Weights of a small mixture-of-experts language model, trained from scratch on English Wikipedia.
Size: 11 layers, width 192, vocabulary 10759.
Experts: 20 experts in each of 8 layers, 1 pick a token.
Training: a variant of SOAP for the experts, 7336 steps.
Below are experts of layer 6 (counted from 0) of a mixture-of-experts language model. Rows are named router (the router's row for the expert), gate (a neuron's input weights, with its number), up (a neuron's input weights, with its number) and show model dimensions 96-191. Each number is 128 + 24 x the weight over its row's rms, rounded and kept within 0 to 255. Numbers have three digits each.
After each expert's rows: a language model's description of what the expert responds to. This comes from a sample of Wikipedia text that the model never trained on.

# expert 15
router:122129148140155106158120142083143118124106152122151161136093146127109106102106129126140105109113111158104129154134124185141121101130111121135137130171103130096155142108102126160127138121093103145174130154117126150142156096119134103127193133127150080114114100119192154094182156125094136108
gate3:137120093073100140146151116148150145127116160127129144150138150098145096133108129146129122114102163156166133120141115089146154135137135087148116124097107148061114078119092133093118122100121129146121166123114090132147124120122135145130103157141137127134139105096153123128135109145099112122
up3:117184127152161157085103117130117157158118114128118140118119124154115120146106119143159145108131045108170120137100083136119119105164096136152152152149117136145149076135154131098102078086155155117110121131116122154098120171118129129145156092139163145100144164130091126149156155133109083074
gate4:155167119114138132139122110142143137153141107095159154158085168145143137137118105123129130145146147109126150111122089134090113085122128131144157121136134099121143151118102170147109125095123102153188117165161101158145127165134183100154111109164098138122148115138135100112165159132126156126
up4:135127120093139115129129138102157110088128104152156122125162117116113104122143108118135140108153118114130080139105114120115152165183145130149143123187126087103155108119120131106099128141081122116136137131072117148122143137133086130127131119163091100143118149141131110134065129160122151116
gate5:138116091105114189141141110165113148099161164174145126121127121128146099120086120123126153093156112175104126150107102109131134100154177160139147118155125093132103155089166114121157142133113135139104134136073124142107125104138079108130142126110169166124142072113145095155112145152078139126
up5:071130126126091101127119130077140154191139154132100112115090129139111133135141129159128144142155101117130155124161130134122130188099179133106102165127136140149142125205137092088155165106114152137132120150096142117156118125106100126138138108120079152064134134150122118130135102144131119177
gate6:152117140154106131100139149085145119122164101124076126172160135110125153166128127157145084123155088136113079130145154092156135148161098119100130090173115120121127149145133140145119153155112151100159117189135127183180160163102130101168144131122141155149126137136141147156132145133098114123
up6:078160175141109111112153153081098127116122126106137090112098146116121177116109123155125092127166083169137128157122147120163183128111133112126122133105105114068137155108113145139157152105137140084107093111101112111073115094120118160136200133089128109123114177145122116126109082115112127124
gate7:122126171101095105069126156077118111080117138129128148134133137161079153101107060131098089124165119162131126145122112105112113142113100137114163116169117097115105086147120134144117142135118093115146121085081138106110155173153122115140138135146132092141141164151153114127134153122106134157
up7:119122153098130124142111137105188135153125142148113126120149127138161150129155117133120097105129145186106161112131111126123093152133096106108132171117131122123145139152139118099159118131104159123126111083130172145132098152163115126125105100158130102135157147139099169132132139125132102131
gate8:101166109117164140178153180120155142118154150115132156131105145169117133138151099135117179120144069119130060180130116131126075141124121124122121136123119110110133108151154096142129105109091158126127128167131155139107133099132108127134157103124137088097088122118083099093116130159153090141
up8:098116178084149137127138121132172107123129110140102184155131126135110157124143153146133141111117075144101144086127113163161117208123110134109131171127141123097154129159163103160126127162147141125137159119109125137125119139107112111160152142143132139138093115121103095124129150121165113169
gate9:115117143113096114144129128127098129125124088116094144124130148091137117081114131184130124130131125153142144144149137112154149121142135078131110132141175134148113161193147191130119122162104134168137073153132115151078127154098125108136155088116109161093135118104181147108111105135103151152
up9:165158124124159103128107120166130108096107142149132216098142133165125136108166153168092109124139114131143143168126132137138102096160104134115122081160163074150184104111090159120163111162084123126125084149090130099100098158112125131124138147130112128120115125130103118096130122147124107149
gate10:145081129122113118153164120155102150167142134142149107135149180139117134133108111130139124095141096117103116132160158180126132156121124085113128144144126161163163144119123089110123176103156110125119107135122149198160131177125133104126148151114105165087134104182161139102106141089160124090
up10:128185108141142136128167140143102090089129160091120131118115116119124086119105135145118128160117146121111112126114128117153129115102159113106091113180157131161133063159152134122124112152135119122149124162069124078101165135123115156107136133138120142147145135123081137100098155141138102092
What it handles: Adjectives and determiners. Descriptive adjectives and possessive or quantity words before nouns in prose, such as early, large, various, his, considerable, plus adjective endings like -able, -ant.

# expert 14
router:177155106159134143140113116130111122114098147123129136152133121104106133062131141163139096133164150150126142149145127152101126108092084110158164124171111100102138137134116141134122152110121105163149127137102126137146179084123111132124128173131140119077118127093149169103139149115159113087
gate0:141128115122103138138088153138121125148134137127125083163112095145117121130087122123144113152082135135187141114115133144147117120113088132156117118136095122088126142141099124125117131114073181138136119121124129146100139110081121148161135095149139083129116175106124109076076082151140132135
up0:165144164112126089095092127095138077080132144139151109115094157135116150087118125140119159118105173146149153145128128186147168127112174131130112118080126072136086133162165144142103129152107139148131123165108124127118134107144125070109083131107181142109155110151102107128130147131124114110
gate1:148180074156177122125120144186134138119106116131093182178128113110108134118128094110112113125123127110071128092158135144114131132129128090120189144149116146158144097116139111106110117152153136155139155148116116154177148149085100091157127138134126065141086114145148117105139087128123127095
up1:103152121133100107137091132087120081127130108146135095121100138087105115084162150126187106148126088149131089114124117131133083116158089110149131143099071114101135145174101133103151094172121116117085120133174112127112108100121120150104148146131162146111156155157091113152153164108126161146
gate2:147151120154129152122114044134114103081110132122160143135138106153128138146102141128107137166144119139107118108121128097117150118130115153102079075160138090157126116067119142162097138128112165129127112147172173132132089110127167117132113095152129158159120105130147132107107101103136139091
up2:136105112152138092121160123142179130134095145131137150154107128119132115168141108120122105133139091086096101107129109144147094093155117138062151144114121140170130126142162142108104145121140120067129140107130084151170127127133108129146151092130090112126146126166132125132135124143126134119
gate3:103141110187119140138127147176121157118106169160100156144131119118131082073145123110149155158148099140135145100110112187153107097134127120145132151103133166114156145118103161129142122112109153161141120140127133065113172121129119103106137132186120133119157129081154157093162153139139115128
up3:123112160128111137139122140162121156124126101145120127114135172144134135146121092169127106143131126102078139133159115140160109137084112100165136117140194117117063151114159126131114084134100143144120140145154130176140108092105072106112155097119112129122148138097183125166138116138116134153
gate4:112162133098112100151115154096092128130118062107128127136132107105139092088177137132126125117105091104149135108139128111125101112122104155097128123161142159099147142148142130132148145130071121157111146103076113135120110119143131129121102171149106153103091121112133135159096104097117099077
up4:147156160110094160110093137162099127124121123165147128112140146136160128126113106140096150144094129117115068137168118114127114166134141172138138151156141136100107163069150092139145108156126101148092178146146139141124130108161158116200114134142107162097117118158118155108100118093129125149
gate5:111185115120105098127077119110160113113170113119139166109139101128164116131158132152154110117100109094151127145134130168111087126145113093104121113118116148159169164116131132117137159213153157099142154122092175099150145127121142141112138131149093131134146132148148118097127104111140102107
up5:098132095167118141098112152178199182120128109152095111106070147153123132110145134132134116099102130172109139139139102140128131118145145177119113107146126156136139127124153183141143174138175152123145173127138112115136104118127133162085136087076138085143120135143127103118108095138105147101
gate6:156118147154133136143174128109132090148112114126136136158154146135131133157108107137188124159127133146109150111120112155101126093151103130084099126195077116127095114136129137106112163116145146134134107150092132137139148094114151165162118175123160084130134147103132149089091114123176157074
up6:085080113152119129140127112164111177130081123123160168134130162126134133113095117150155175142101137136134182145115068101116095151101132089123108106141096130138072154134141120110135136119130108136144115148096122165111128114125142141138101128142145127116078114117087153137138087081134135140
gate7:181121103138099149123150105123147142123135157170114120138100112087104133117125095110146096126173150133130138149100118091095131139122083134119142134132120115126106144119144122135181130134087101183117139157163129120122148143146123151104119120093164141114151108073105153102150164109142122128
up7:163114118132131155114130113129123141125146148143139105069135153135092156120121150126134112135156137111118122114099131088138122127133121100120117136144118145143173127130095119114147084093103114114113164141140116103131087141113126104092112130116146147097106147128124091146151178138120127151
What it handles: Place-name pieces. Inner and final pieces of town, city and region names, such as Saraj-ev-o, Manit-ow-oc, -burg, -ville, York-shire, Angeles.

# expert 16
router:154156062146150097154095169132169125117134154135142171153128142121108103121120103155136105112135129118135086159181174167098096104143125125172166070139136095106130133107126178143147136086116126160136144136159115161145148094154110132134120148123148120131112107054175129120120180119108136114
gate1:110150122166129104103134131125126146138121117117158124160190105143114095125143095128082095135113112121082110154126127109155081103108124147155149166121137137124155157124117100135145138110116151128131145179107102110152103112183044128133111110090167112123147148109112117147111122124114167118
up1:094123165150105137086173159143158120169141113081111088162101150135153159134134136158197153143135105127145108144103087163117144167111117132107081131125093096128143110134175131135115104098102146180114124100155133107105125156147125135135131115060049134124140101125076139136127108132118158138
gate2:151134116150085116149122153102145093148170179098144128143120148129125130100142090100122096121097129168143080131113114144109158141129126144117148124138119131125124109110124123121135137145121150127120119145126134140172072123078094064116095143119107127102119090113166148089135122138126072130
up2:121161143139137083148133122118131128076154137161113092157151128174145142165153140112162076109121119108132135107128149174112120115158102160156112089137132117121121147121166130137088126144103111111166114154104120179125116120148137117112108154119114114086138115104143114136146124123151193091
gate3:140136152141122097110160138140120136114091125130138121145159093149096121136089121161126141157134138087049100127141111135111102145106139130146145108140088100065140149203125167138126136115139132138124156099169097124133093084134138158132110145128142088094132157125135141130121089145160112123
up3:139082132149141082150157124115114114101104099117110122129140138115060145141111102127109133134127109121090109101122130129093167154124122123138121116112112099121067131099181148103110120163152137151116157159117074114150136101117115119109123139126115132163092136145102145124109121066104102148
gate4:146122108144107125102108143090141175134117150155163102071120144134139110119130100186115068152126173125134123139111140104109145187134085109165134098126096058104146095154123120103134098103163117162109120152160153155116130154139125139111154146101178128064149107130118130112115116142136125120
up4:123126126172097134134115152089110150137147163135127147080147193134140150106128119151101112106151136156121117125122148091148126146146109144110152082134117107128128088115115099138147132133146166124151134132113144143110133083129132119113168143116128107162117115108087092148119107121089063109
gate5:102140120139127121146148144136134130138114149173170107180139174152119138145115126119147105104178140141083102149134091163128111098156140166171146149134108117121145138133154099117118166128138159076145069145134106131133143118116124113144103094131144097106159134145129123098091160132149106087
up5:055151115150130110130134133149146133167162134171138196130112112142072150158122107136152055138115145117141135102099124147117111146193139125111116168158183093144128118115126131111116137139156123101134103122124116106140146121134135121089105155113071151144119139129126160166097119183126161150
gate6:118167108134113133116090155125096180165136145127114157135107122125128130103056121133159146087165143148135151162151124109057121092137084165124086119136144116145122144085111115115123147095155104149123127141105136145106177102148144111121123125143103108128108111081146111101149128129116141144
up6:141111112107094122140060149154158115164166108091149178134109147162085154126093127107103116073105139109104106145104110129143120136140196152130115118140127103137143107082169169152100122124127140132130141138115175158151149155174148125125099166170104182168148124129135140126130119123109097149
gate7:174142119111152104133134159162125130180131148088092118138117154113164136100140114114112128129173125123157136126159119134124113129139127151147096142175135116135142129135146137143103127123110128118156149120144107132101095109125108122174191161146083107100153100129159141116132150143143164092
up7:135128162114129108145155107135090131118135101094142152112125125138173093110125154119093125168133151060118104142153071143149119099098164151112144126089120133121119094091126133114116107160115127140098184129113113121162147173110157156132122141084145126093089116133145106127117107135139134130
gate8:130121095181137102169137127121123178139103124105151126087126138146152100122088083156129075118120156139120119117133136148134164132174149182121131129145106077091159139156147116125164145147142124164151147129147079135093116129085132125153146093136102136124105133161128105154151150112151146125
up8:107114163117149118109119107143142131142143122085128146104118134177127142132086128147093079103108125093138142127109109162117110162131120202123126153125084125114155152152120103092165123176105130103129143172118132139117168112137107135123128124137110163130110117141120126135126175131139128133
What it handles: Pieces after capital initials. Word pieces right after a single capital letter starting a name or word, as in F-res-no, F-av-ourite, F-eb-ruary, C-ult.

# expert 0
router:125160117159142147158139143133118100140107118136125108174116114114102116106146084110147124087138120136117154155149101148135107112096134132182161142145152097131124137147127110125129125102106150155144157112138129159144137121103103110149163179138135126108120117127166108127166140132094139132
gate4:158145141141089159096102127156098128235087114110112093132110131091125123103149115148125159119115094148111132123177129132121119119135125131112121131107107162149121144159140089133138099160129167153170117098150124112138126122148100124190151180098111123086142148115118126149147115119166143125
up4:145153123093093130125108072116099163108103092137158109137157089157138154109141088141128102119172164112122105156149178076104203112100146123132140099117099138124065149164160127161134155116131138109133145143105145116076114133116134163116149141122154074145124136174105147118110147107142164122
gate5:142107111160127128092143142182116148101118130133132129135143106121138094135114206117112125130151136119106122136155124088121131127129150112107144140152156107071140140148113132117125146100166147162107125134147106137124162125104132121072090136164152121165123151118147137102145154132106139168
up5:138140124106114157115089160150122124137161143100103115119116184091127150114100106109104105146098139148133160117095128117134103124130096117112112111105116090116162106127151155113106138095103137137102118122162144116123129155117085143149140134116125135111132137114143091123153106081155150122
gate6:150132095157125100152133146146133102124111143136136122143104097134158141097158176157114149126150112161137128178099130113095163114122142108168155212119125147150101124138109140139092077151111130129149126109124135155114135128113063174131132133110144106113120135134086139118095115151143143122
up6:089149166122107103082131149088142101114124115137146119118142115142143133131079155127128153137120116110102150112107126089127108126117054124154198140115108155089102097136159126137083141080121105123124124148140135110102109155129096119155105110109123086116155168137134111104147128098101146134
gate7:151124125152091146103119156108160129099077097117150100118109128169106131105129117092134123122144096129050116143122101118102100114098097105107098082139108106128140119125133150093089114128148100136151125123163133111171130112126123106130137150147085130165147130116127147119171141108141112131
up7:114120135151151108155144110120077144150102147108096172114141109132157150132107104142152097100127137118143139119145157147142105152107092166117136081144168120142129145148099130158105139175158112113129106121120111087127165161119136103135098125116162155106145125121105122106123105080177112180
gate8:123100121156118120175117152153160141147110143125102139162101139147112124132122108131155111120114077151113117143157098169134159095135127146139143139171141168105160095137067078150110132130145107168164184096143111178188131133122117132119167158134101156122134164110126109197117146118099144140
up8:056082125096129110147152133142156091121125128128138163087090139122116125116140130114126160111135153152139185152155150108153136126103104153074117123109141108140155131084144107119149082145103173140152142138145080116174167148130127137105097134115167151095101096164133142208118122152129140170
gate9:109182129137155114137109131128141149132114157160124115232119116115094107130149164115123171100149111135149101161133105135138134094112146122108144197144168177125134140132128131131144102121113170113098157180174125134134143146088115119131098155150065147123158105142126128136189148147129131119
up9:126114110137133142130105156175119118127156135123109157123093104118123119112167118119128153093147167138103147125133105143106143105083138101077149156128122124141090177127082133098127112076117155117087156070110108128130081111109111151103093130145090111096133113125141107139152162151133146102
gate10:143124131157143128140150118134162147131114193163088140143120170105117115134114092102085109115110157117110120138150105193131070173143125144095107142142142106090161119154138156116116125153112128123147120142129118104118138116146127153122174101132118146125171165127128160139106143160155174080
up10:147117136148139144099108129159154150118141128099154148155136088172146149124077150122171077118147156117103148128122110165133118108097163134140142082125121121127120117158086140127112104065124100125111117133140107155076133157128110102097121116113118119115166103165101122133112120131174099098
gate11:109116097118137154124121133119164148148112140163115138140151057099145150147155164122144112096135110104111123147133148091094113086108137136089131145122098120138169119161087117097131112067139141149157106134152150073119126143111129139118143127145125116103065117139159138139139154144124102145
up11:124148118111102153185114111168157114135106147101130144124140138096160109159149148148114113100133111118141175100202120102133141102155120109070090120148144116152107140126101091114132112123164135131161096078156146141094151132129141181146130166103115147137110170131167177109144153106093112129
What it handles: Mid-word Latinate fragments. Inner pieces of Latin or Romance-looking words and names, such as Reg-g-io, spec-im-en, Mort-im-er, Abs-or-ption.

# expert 7
router:161152099198148142137111161126110091105107132116104138121124125109086084080099092122134096097107158163116095154122121154141098101117097138153167089171114095112148143139101125165171126110140111130134162107101125145138112103129143132091148152138121076118134111094126125077184159101137115118
gate3:143147111140135121168170111182129162126135131109124126139124129142097131171144123124152124154151110129131112144103121102163085111114146114138145105169148144136113095127065105095138120132132118092111135101104119102133157168135175130186154154117147127140068177131168144107162138203111125156
up3:145156144128171131115142126107129154153132123152129101105150147151069161128144114130151153121125109159144113152132161102129096159182147148135124122178143187095155144158129134114149110136123140157116094160139104143122098144146115165108121138099152107097089136187142140112128114136119109138
gate4:162124112146156131129130140126137138116117156143079138105111149125134093156139137093134096102178114134113130136158105107150142114148169103127125110148133134179140173143110119112164120157168144100124131124075106142139137147138173150120144151145109119105165108144144132133107128100155096127
up4:116127097149107174158065143148133132078127097138133123100133125093101125140090122127115080123107140125065141180106177130135103159163107095129098143141123157137111153158087106133138114133146177157135094133112129114105146145144105118132121167122124137085155160116117144122126159123122106130
gate5:128142103170106125135090148140133107109124118115123135149153086143125127085135119159127108065125123116149162138113156158066160141156126106146091110160119081116121178151090124134154092160117104171099109153132147110130111113107119140106140137125129129169177084142073166129136128119126116119
up5:118121149147086124145120160168164176133140103111082123153127118147123170151141135149098115151164126119145148203153180155146120114140143102134117138115062133165121145157149140118141155131127125117145152179164145064149130133162115162127116137124136126127163121132147140130085149134129134128
gate6:164114136122140105129116079120166132132104185138115160140114084158129164130140086149129100145131133154122110178137148131130102146104119137152164134147131120146114098103109123144149166159132150115105164167174138121134145173116122134091147113151135150159135118087137091143130136128130138152
up6:108166152087140156125135140089076147148150115160132099118128190070140130146119133146101113143137098093155085111125112136137145183128147106147166123122152095123124166133156122133140136091144165094140096102135129157118136121117127119136145103153127128107095131122135123105153127140098118144
gate7:107123122120146151135137136123097162093100147150102173120135137128097156126146127124116121142122096086130136103126146113146119185116144112115140097112127126101132116117117124137158171098142132145098086132092118129125143132148154146129132167157057128098161117123090116127162116136097147166
up7:139134126107128138174132177143147129171156103133109153122116139149124150101156131126157140129104124123112154145097131116157151106090182131136089122103138116096095128152115144100106099091144144130173155098173100131107131141119062130098124100119095125089109121155135090138144123094149124185
gate8:152131135186158106114128133149094147099131147114100121119172106141171110157103124129092125157158156106160134149109127095119152113123104088133117141095172081136145108131112130165142157075132148125113152100130103139099140110127108136126149111131105117135141163116105104105158125121133110151
up8:161117120151124140176139136118150085138157155143154107073133160125106149152147135113101145058117132149183136123120127136126134108099159146075089113088136130151162160109125104114166115109152115108092109113137121156136140067129145117132117173139145130083141134105124133173135125151093130127
gate9:152140128154139087130129091144091119100167107164114105126135116162124137126116137143128139065116128108107123114140146131122111082119118086113140105125083154126164167133100159171120078072144160133139105131121160121132112130128131126130137147078096120162128157131136130093104133143151130155
up9:115147117107129165132144126097140148142106095126101119113148125144140139140135121114178148163148096099159053142078130071142109172087137140146141126113121117090134127153145115127126181147097149118135189136128140135131122113142138116153111140098127176069111131110096117147123133100104132117
gate10:106130138148124134122106121183127095131072133107134115142098153136117112140110113152144110118122120172116121152116138114140152128124107093147159123143133146079111144122128128112111095088133076127143146105097107123127127095140120182095106088123161126158137099147160087083106127087129107109
up10:118140103118097162175159137151087109129144108071106083100130150106118155109119125150155088095133128177136107122104144131147101131075129154160119106129111125163126145128161098118173109116138126149164150138140092133138123130134115195133130084143090128155112087156133123134121097107127107139
What it handles: Place and team names. Starts of country, city and club names in sports results tables and lists, such as Chinese Taipei, Red Star, Senegal, Puerto, Sri.

# expert 1
router:119149101167143091138105168136138086111102118078150123113130161113149102085118088137172107115150134158121091135135140125114083099097110135127143138147102089138141130087135137157145153089109100161144158100140137156133114113108088104125121143146131104093076118120178169113151151101127148112
gate3:129126136181123110143115106144122087089116137096114115082134145120121146122153121120118160103123130163165115111063143144107095098152121096140119122124134117147137116128105135139109170110119132111157164089132133147136141140137166115132129097101157072161139111149128165132106103116132163134
up3:123138137107114131122133152159108094162146149100123156118139125102102124185168105137155121133140151125141115172145117100129143137147169123075101078141126134105108109119101153129159139106122101112136120109119111093125134149094137117116098170175089112105154132149120131108135130129102105149
gate4:148159113180115123130122210119148113128118123073145160130129065095128103122134132126136130126124115111109124099114150120140114096083160118116109154131123152106135144093151091130109129084091164123127160127119132120152118138082147154171142135125137115118135120133102107155109154139131162112
up4:118081075154130102102133156112070097121127124114116092181089133135150112135084149134146111141103110140108180139132126156138130126100117103156095111136119130139107142118131108150141136129135149140110141142109141189105099107087128151159092137129073102095130152126124181126153135100123144122
gate5:130157086139140141140116141150163141182093124167098111112093149127101151126164114150120108163129102117165139124159092127135137094127090134145080163143158097129115091096147127162126134088109135129135152106107123152096179137098140168185125114138116136134125156135144165140103111138130148132
up5:128090135147138123140096110152109139142137144129116191118158131106175123152117125083127144110116174129127182111165094090136100153122124093118127104124126117133086139138129182110104095119144112119122135130107118123121082128117079133146126116122142141153122157104094162094145141097098136110
gate6:141148146107117121145132117151138128157126110125148101117126144130116124143181105183148160108097150186158132142111133091123161090132104126149111137139145118077136098089147115119135127105099118125125061119129157167135111131137128101136104106137114138099137146092164151120108120106145134090
up6:138108079109143150159147117135132145145134135149093144160107137127118099130132145119152116136171148119109144135155100094127116127140142150078121183147136080151140127085154140072130142078129136086126119113134127153131163100107128112203145103151142135161135117136125152141142117148159124090
gate7:108130125158080101164143148166106137091124151120119152133101138131136105154130133153086113106154155128082124112115112110131102119115146128121099136149095132097108158141131070160118110118132144119136147150152154121145092119153137150103140094165133104144060123123135158157151143125120154137
up7:123113122122152160130165121111182143199140152143084145152179103161110164146117100111153146117114137120166127154118139103151117137104135108160130153130128141151156141123153136103125136129111097120159165131143106102144156144113132143141151110112134105085145107166111132131143103103128147149
gate8:151102108148163116137088097188114099124102101138127147139122110109118166122138134119167066141126132147088120157105165162159131166122114143085102111179106158149122179120168137093108110138124118123132109111144131136138129087085141169159139151134127095133083114123109145110117154151113129128
up8:142138088123103172097199139102110151113138171148126106127081108148144122113109127101139188097129143151155148166150126103117177146132133137165152140152116152116115143089132135123094128141143139129111123122119140119125122141149155103092172112180153108123131116127091134169140098141137097110
gate9:121130141104115119116107151089142101129155126118133102103127125143123070100113123092104158072162137148166092134114157152118089151154117137110135121134128163144110101138165152134115153124126122144148103122116122157169125099125089124126111137115146132139151122155164127124107178116139169144
up9:126118106157151121137151099101171143130150122103119146200115122129140110189114119122109143166118139087132128113133097112126090159122136084115130142106126166137163123131113137105142107133124146163090096128122111146126130151147128147112111149098144123098141146085089152146155102129133179109
gate10:130122096123108151140115114137135118148124121122161146138121153132122152120116163132167112164170152101130156151158130160151096153085123122179150129130133089176146129174170094169141116091127129128135129125135155205135119114122127137112169115108145103150107160128114128135110116091106114132
up10:114104140114154121116133105097136139153152129121120132125147102134104135164162152137114106150113129151121139144114091142157072124155080133158157122149125152116136125112169098146107101116118072178096098106129107146139117110109123123101143146100113120126145130108139134126127116104156149152
What it handles: Titles and band names. Word starts of names and titles, mostly "The" and capitalized first words in music reviews, discographies and tables: The Guardian, The Stranglers, Nominated.

# expert 6
router:148166104154158111123096137121141106112111117114139147174126145108111074123131121158204094102107103131123097138144126127077087122150119132175170115159096110105127173121188120172165141131148140156122169086148120139151143113168099085138147118138140113123122076107145111095129191103117140124
gate3:113132116084131125108087149146068121106142172083113176112180109105145140108160150129117121143087118137137134122151181125143116145158138107170160120127122101141106161118135161132143134148126142145152149157168133153117128122147133109108082163114123154159132080150141123118152134132116118125
up3:150122119112179109117118153135125111128132133133154122107146096100115199126132138102128175118102120180181128133125117154108088169121188125111173141098113121118110123128097113119131148170130129159108130135171075145075129086169145161116156135107163138166139121088172099113152105117172132110
gate4:149111129123150113131130104123169152085127127136155157112102160143145149054133122145114138140106107164144144075106081137100142125129093138112140096111137120132163147103092116133117126172152147153155145102193092113111145146129099133137106131134120120088100129164120083130119128135156166113
up4:107111111145152122162096130152102138135101107137113095123142126112131144129132122104177057136133164108109165126125127147096098102118132120152152131088130133133111155120129110156139088120117092133093118101074168114142129102093158153159145133160189134124114133095152144150123105155122110125
gate5:126154141113135173127144109160147128125113069101157100130138131116168110116133120150111142144133154127135137122134120134123119135127131132150162124137163099069127161138130107119123161131117142139170138092156105141137146107080109160126158156120108161107133133111131177127125086156155149105
up5:161122175123121153094100122095114118111136122137110097117118137120106121099136120157097149129123143132184163168127169127147110094157110164152142154135144127183173134099153131185075156128086111116173090110133119143167153163107133106118165153154156120131117170142105149128124134162104156147
gate6:153150133127147142123096104089114124108135093140093165071105124152149137139157123122108109164134126133108106110116133108130153144120145102083138116129065143130124139142093113128149141121136094166141129109167098153176128109136132173098133136143131101117131124067150111128156130079135103111
up6:095121074155163120145132137133122118141160151167098106166091079151119111117103104136144117095109138105111121126112091173103129155159109130088135112149139104118127144127111109137142112099116114152083130107131181153110138153125166149161080122115122113158130136133118134171151132140119147155
gate7:128167089112098130126114117072118150125104085094183148156122091114122164137146127075136123131108119160122150121099136177100120137144143106181096164122139118125159163074156114161129104150092115112134156138083149109118104093116158117142137154120158119138120111122102139143162112114105120131
up7:109121099141092160133088139143104112121083161118139111110149131148137156138142159108152138101126131145127138139166107136107164098135125113163126120137117134136178142136095131111134126148145088087120180112115149154159103111104155069120094095152168140142151141078131096148102117123147200139
gate8:132132121164146145117120096131089105073132157146082166099143142124152136143138120125172132105117127130125106142144147124124080106142141080093093101112139109128148167179108124135114126146105082158132136112136110123104134172179099109103139100145139133140139075167137090150101156120129119182
up8:099113122108105147074102125144111115121131117138145127139121148139089104154047111129135177104149165133138108132126113133100153128158124139149112107083122117089136112071139143127135134114157124126105143101153120133107156125159104078144116158161108161160152141120157198139137104143110112130
gate9:127156124136120143080125159156105129124108128127142156103124093104140124170129157122140135108124107140140143137149130117120140106117152150141126163059137123109138146118163142120081085131169120124092112092121166135153164123153077117124140125139111123136147136125081186104077125137142134103
up9:116115127089136121134106144142100162102127119110149072145105100089137127166118103164155144108134113098140130083125136145098103121143109122145114124075106120163141149120117163116121104130107115131103112118098150171120191133148084149155124114102129158088144154126107157047105125137127085125
gate10:191142083077153120079105131140132142110093139081114121122128127119093126130154147141118133120097161135145139114088162125111124109106128092168146119099131161116103137140111108128108150111147117128105138105114145143111160119117133132120144132117120095134120135108131159126136124095193152125
up10:109127122161115133138122120123173142107164102148105106141082111111127113141124170101154090195141119143110147113122117069148153167140148132108097159089119100114088173132145137121102136139125102123127121123128124135123143156130137104157155164177104139140156150141116110159141159156133147176
What it handles: Start inside brackets. First character or number right after an opening bracket, dash or quote, e.g. (MBE), (12–4, (September, or a table score cell.

# expert 11
router:127144093157119118146088140118126107170126131155095124172113140093099110118113108158149130090164141165111097137135105167116070105106105097124150101133151127136165171093146120122141092103104104138111152137129136130131140119162098099136194146121131124114116113110127162125152122125077129075
gate0:134129164153102112104096110131109132096121144186108083123119106144173122188146124132088080074148164143131133126117147133131149140149109131143142142102156117111096118119095146117105131129131110111195144112130132140118077112111167124140140128076110132137095084116118154149132146116090099086
up0:125117125113131073120229126101143112129095131117086143123169148104129167095133147106091142148158165122126102171141107123089108131124152139093132136112169166147099097125125130100142151134077136180106137160155125135069125130093086135161111141148168092137103105146150130161132163144128130149
gate1:148129085132114171141093135127113157102122130161094110097152136083142127131087157132119145116128128152132116127146110103088129129143131123167139070118076123147121119119118104141149129145118119113130098135079103151143131108141159135147127094158181131123093178174149122129134113091116146177
up1:134116109179155149147132122144106133154134149110152104151156117140158118181136129144150160191095168122149127094104116120060138138108096120159154130140144150136106120122158116138137096149100137083093149137118096157151105161132165139184110172113148114108139115135133163164113144095118141162
gate2:116096120149124161110131123150124110112117162114105119124107131124139072133132167133151104088129113128097125142168121096075109128146142107119175112142169109119168107111109138128160117125122090153157140139110149107153102144133094121116122109105124122150108141124092154140119194135122144163
up2:145085122126121129142125145167116097122126154099115134071107122144128130117131165122126101102135138139096114086176146115094093118122128136122139144120187108137099098139133145160156127121172166196165108142107105113131095140107109082109121129108149123160116149127142101136094133141131143162
gate3:123117163104113132108159112095131134078123126119115127121163142100136110107090153118096127104148116115128138155150125112083078123082131137124159094105093135092124174109115168091108133126131130092133093145113094146131103113125103129121126152119131089123144120113127143123115088124158143101
up3:130129149127109096091151129073084139135161149133092090131165152129143123120126159123105113080124112089130124178130128159074082141108141162095168121107139164080151133124100167107151131163152102132181138146143134138152108072117137128141167151132136112161096133075144123115153089137124093110
gate4:130128125141107177179155148193179117144130160095159171150134118111116145108096072121093123132163171137150102105100148118152156136153159105147175141127143098161133137091115080134081151103105102138114146119136140135132128154112103116162181118169135121179135148092158083154110145120107119137
up4:112166142099123089209083075157117102124088140125122121129093146133114112122136137132125131148133147131123125108111108184110134136120096201129128133133138118121128094072134110151114119126128124168131133176143111152156134104135125110089084123126153090134109133123138105130111133133082175126
gate5:133173113104093142106111157115149132141149101128128110141124116126112084121150125116156150099145105183084108147099134156146134120078131121149079132111192075147142126094115127107103143107136113114144120121143132115141113149087153167119161093144107144145160083162083139101111111142100117121
up5:128134098103117146120133124135139143134107104144127113173101124202111159114121136125123113168133104151097125180175120137098141100104131133147104096100120131120093145173113120165091121148111139127113094178162126108138148108184088137134109110089163136078115091136143104107120147134112127139
gate6:177103136091126125103110166125143148127110123133099144115128122138097142144167137120180146133146127158123091188119111092133075138123108086147147099112143123158156160094141166138144133085114098112150093143095163115095127157148135093173117114139154119080075110104075126093131131116130105128
up6:134160190136095160148084166155178066078141154151140117112171137117137120109139109094135129138117115114150154083150082143088165131130141131118157108108145112132109117161149073115149106155139151107105155066086126078153083112136084136106103154122092113152126114135134098106154138143114169142
gate7:095152139123071120113109149146097125158144153145156148130151153144166113166142154119169146064174151140099093143112102122112087084143110144098115137139136148121128132136139117129149111141151134118114100112111112126113098157134119150141175111170100125132104122115138123123137181163143171139
up7:128149110124134122108125128186107135124138117091138151100151171098143128104147134112092169152118125114145164098102141098156134132111158123119141165104148133088100154114096125148149108145140141116156116150138162088132112086130096145114129114110134118178086125117120137094135152134115095117
What it handles: Capital-letter codes. Capital letters inside acronyms and codes such as PSLV, IXV, XEZJ-AM, JPL, FM, plus spaces or marks before route and district numbers.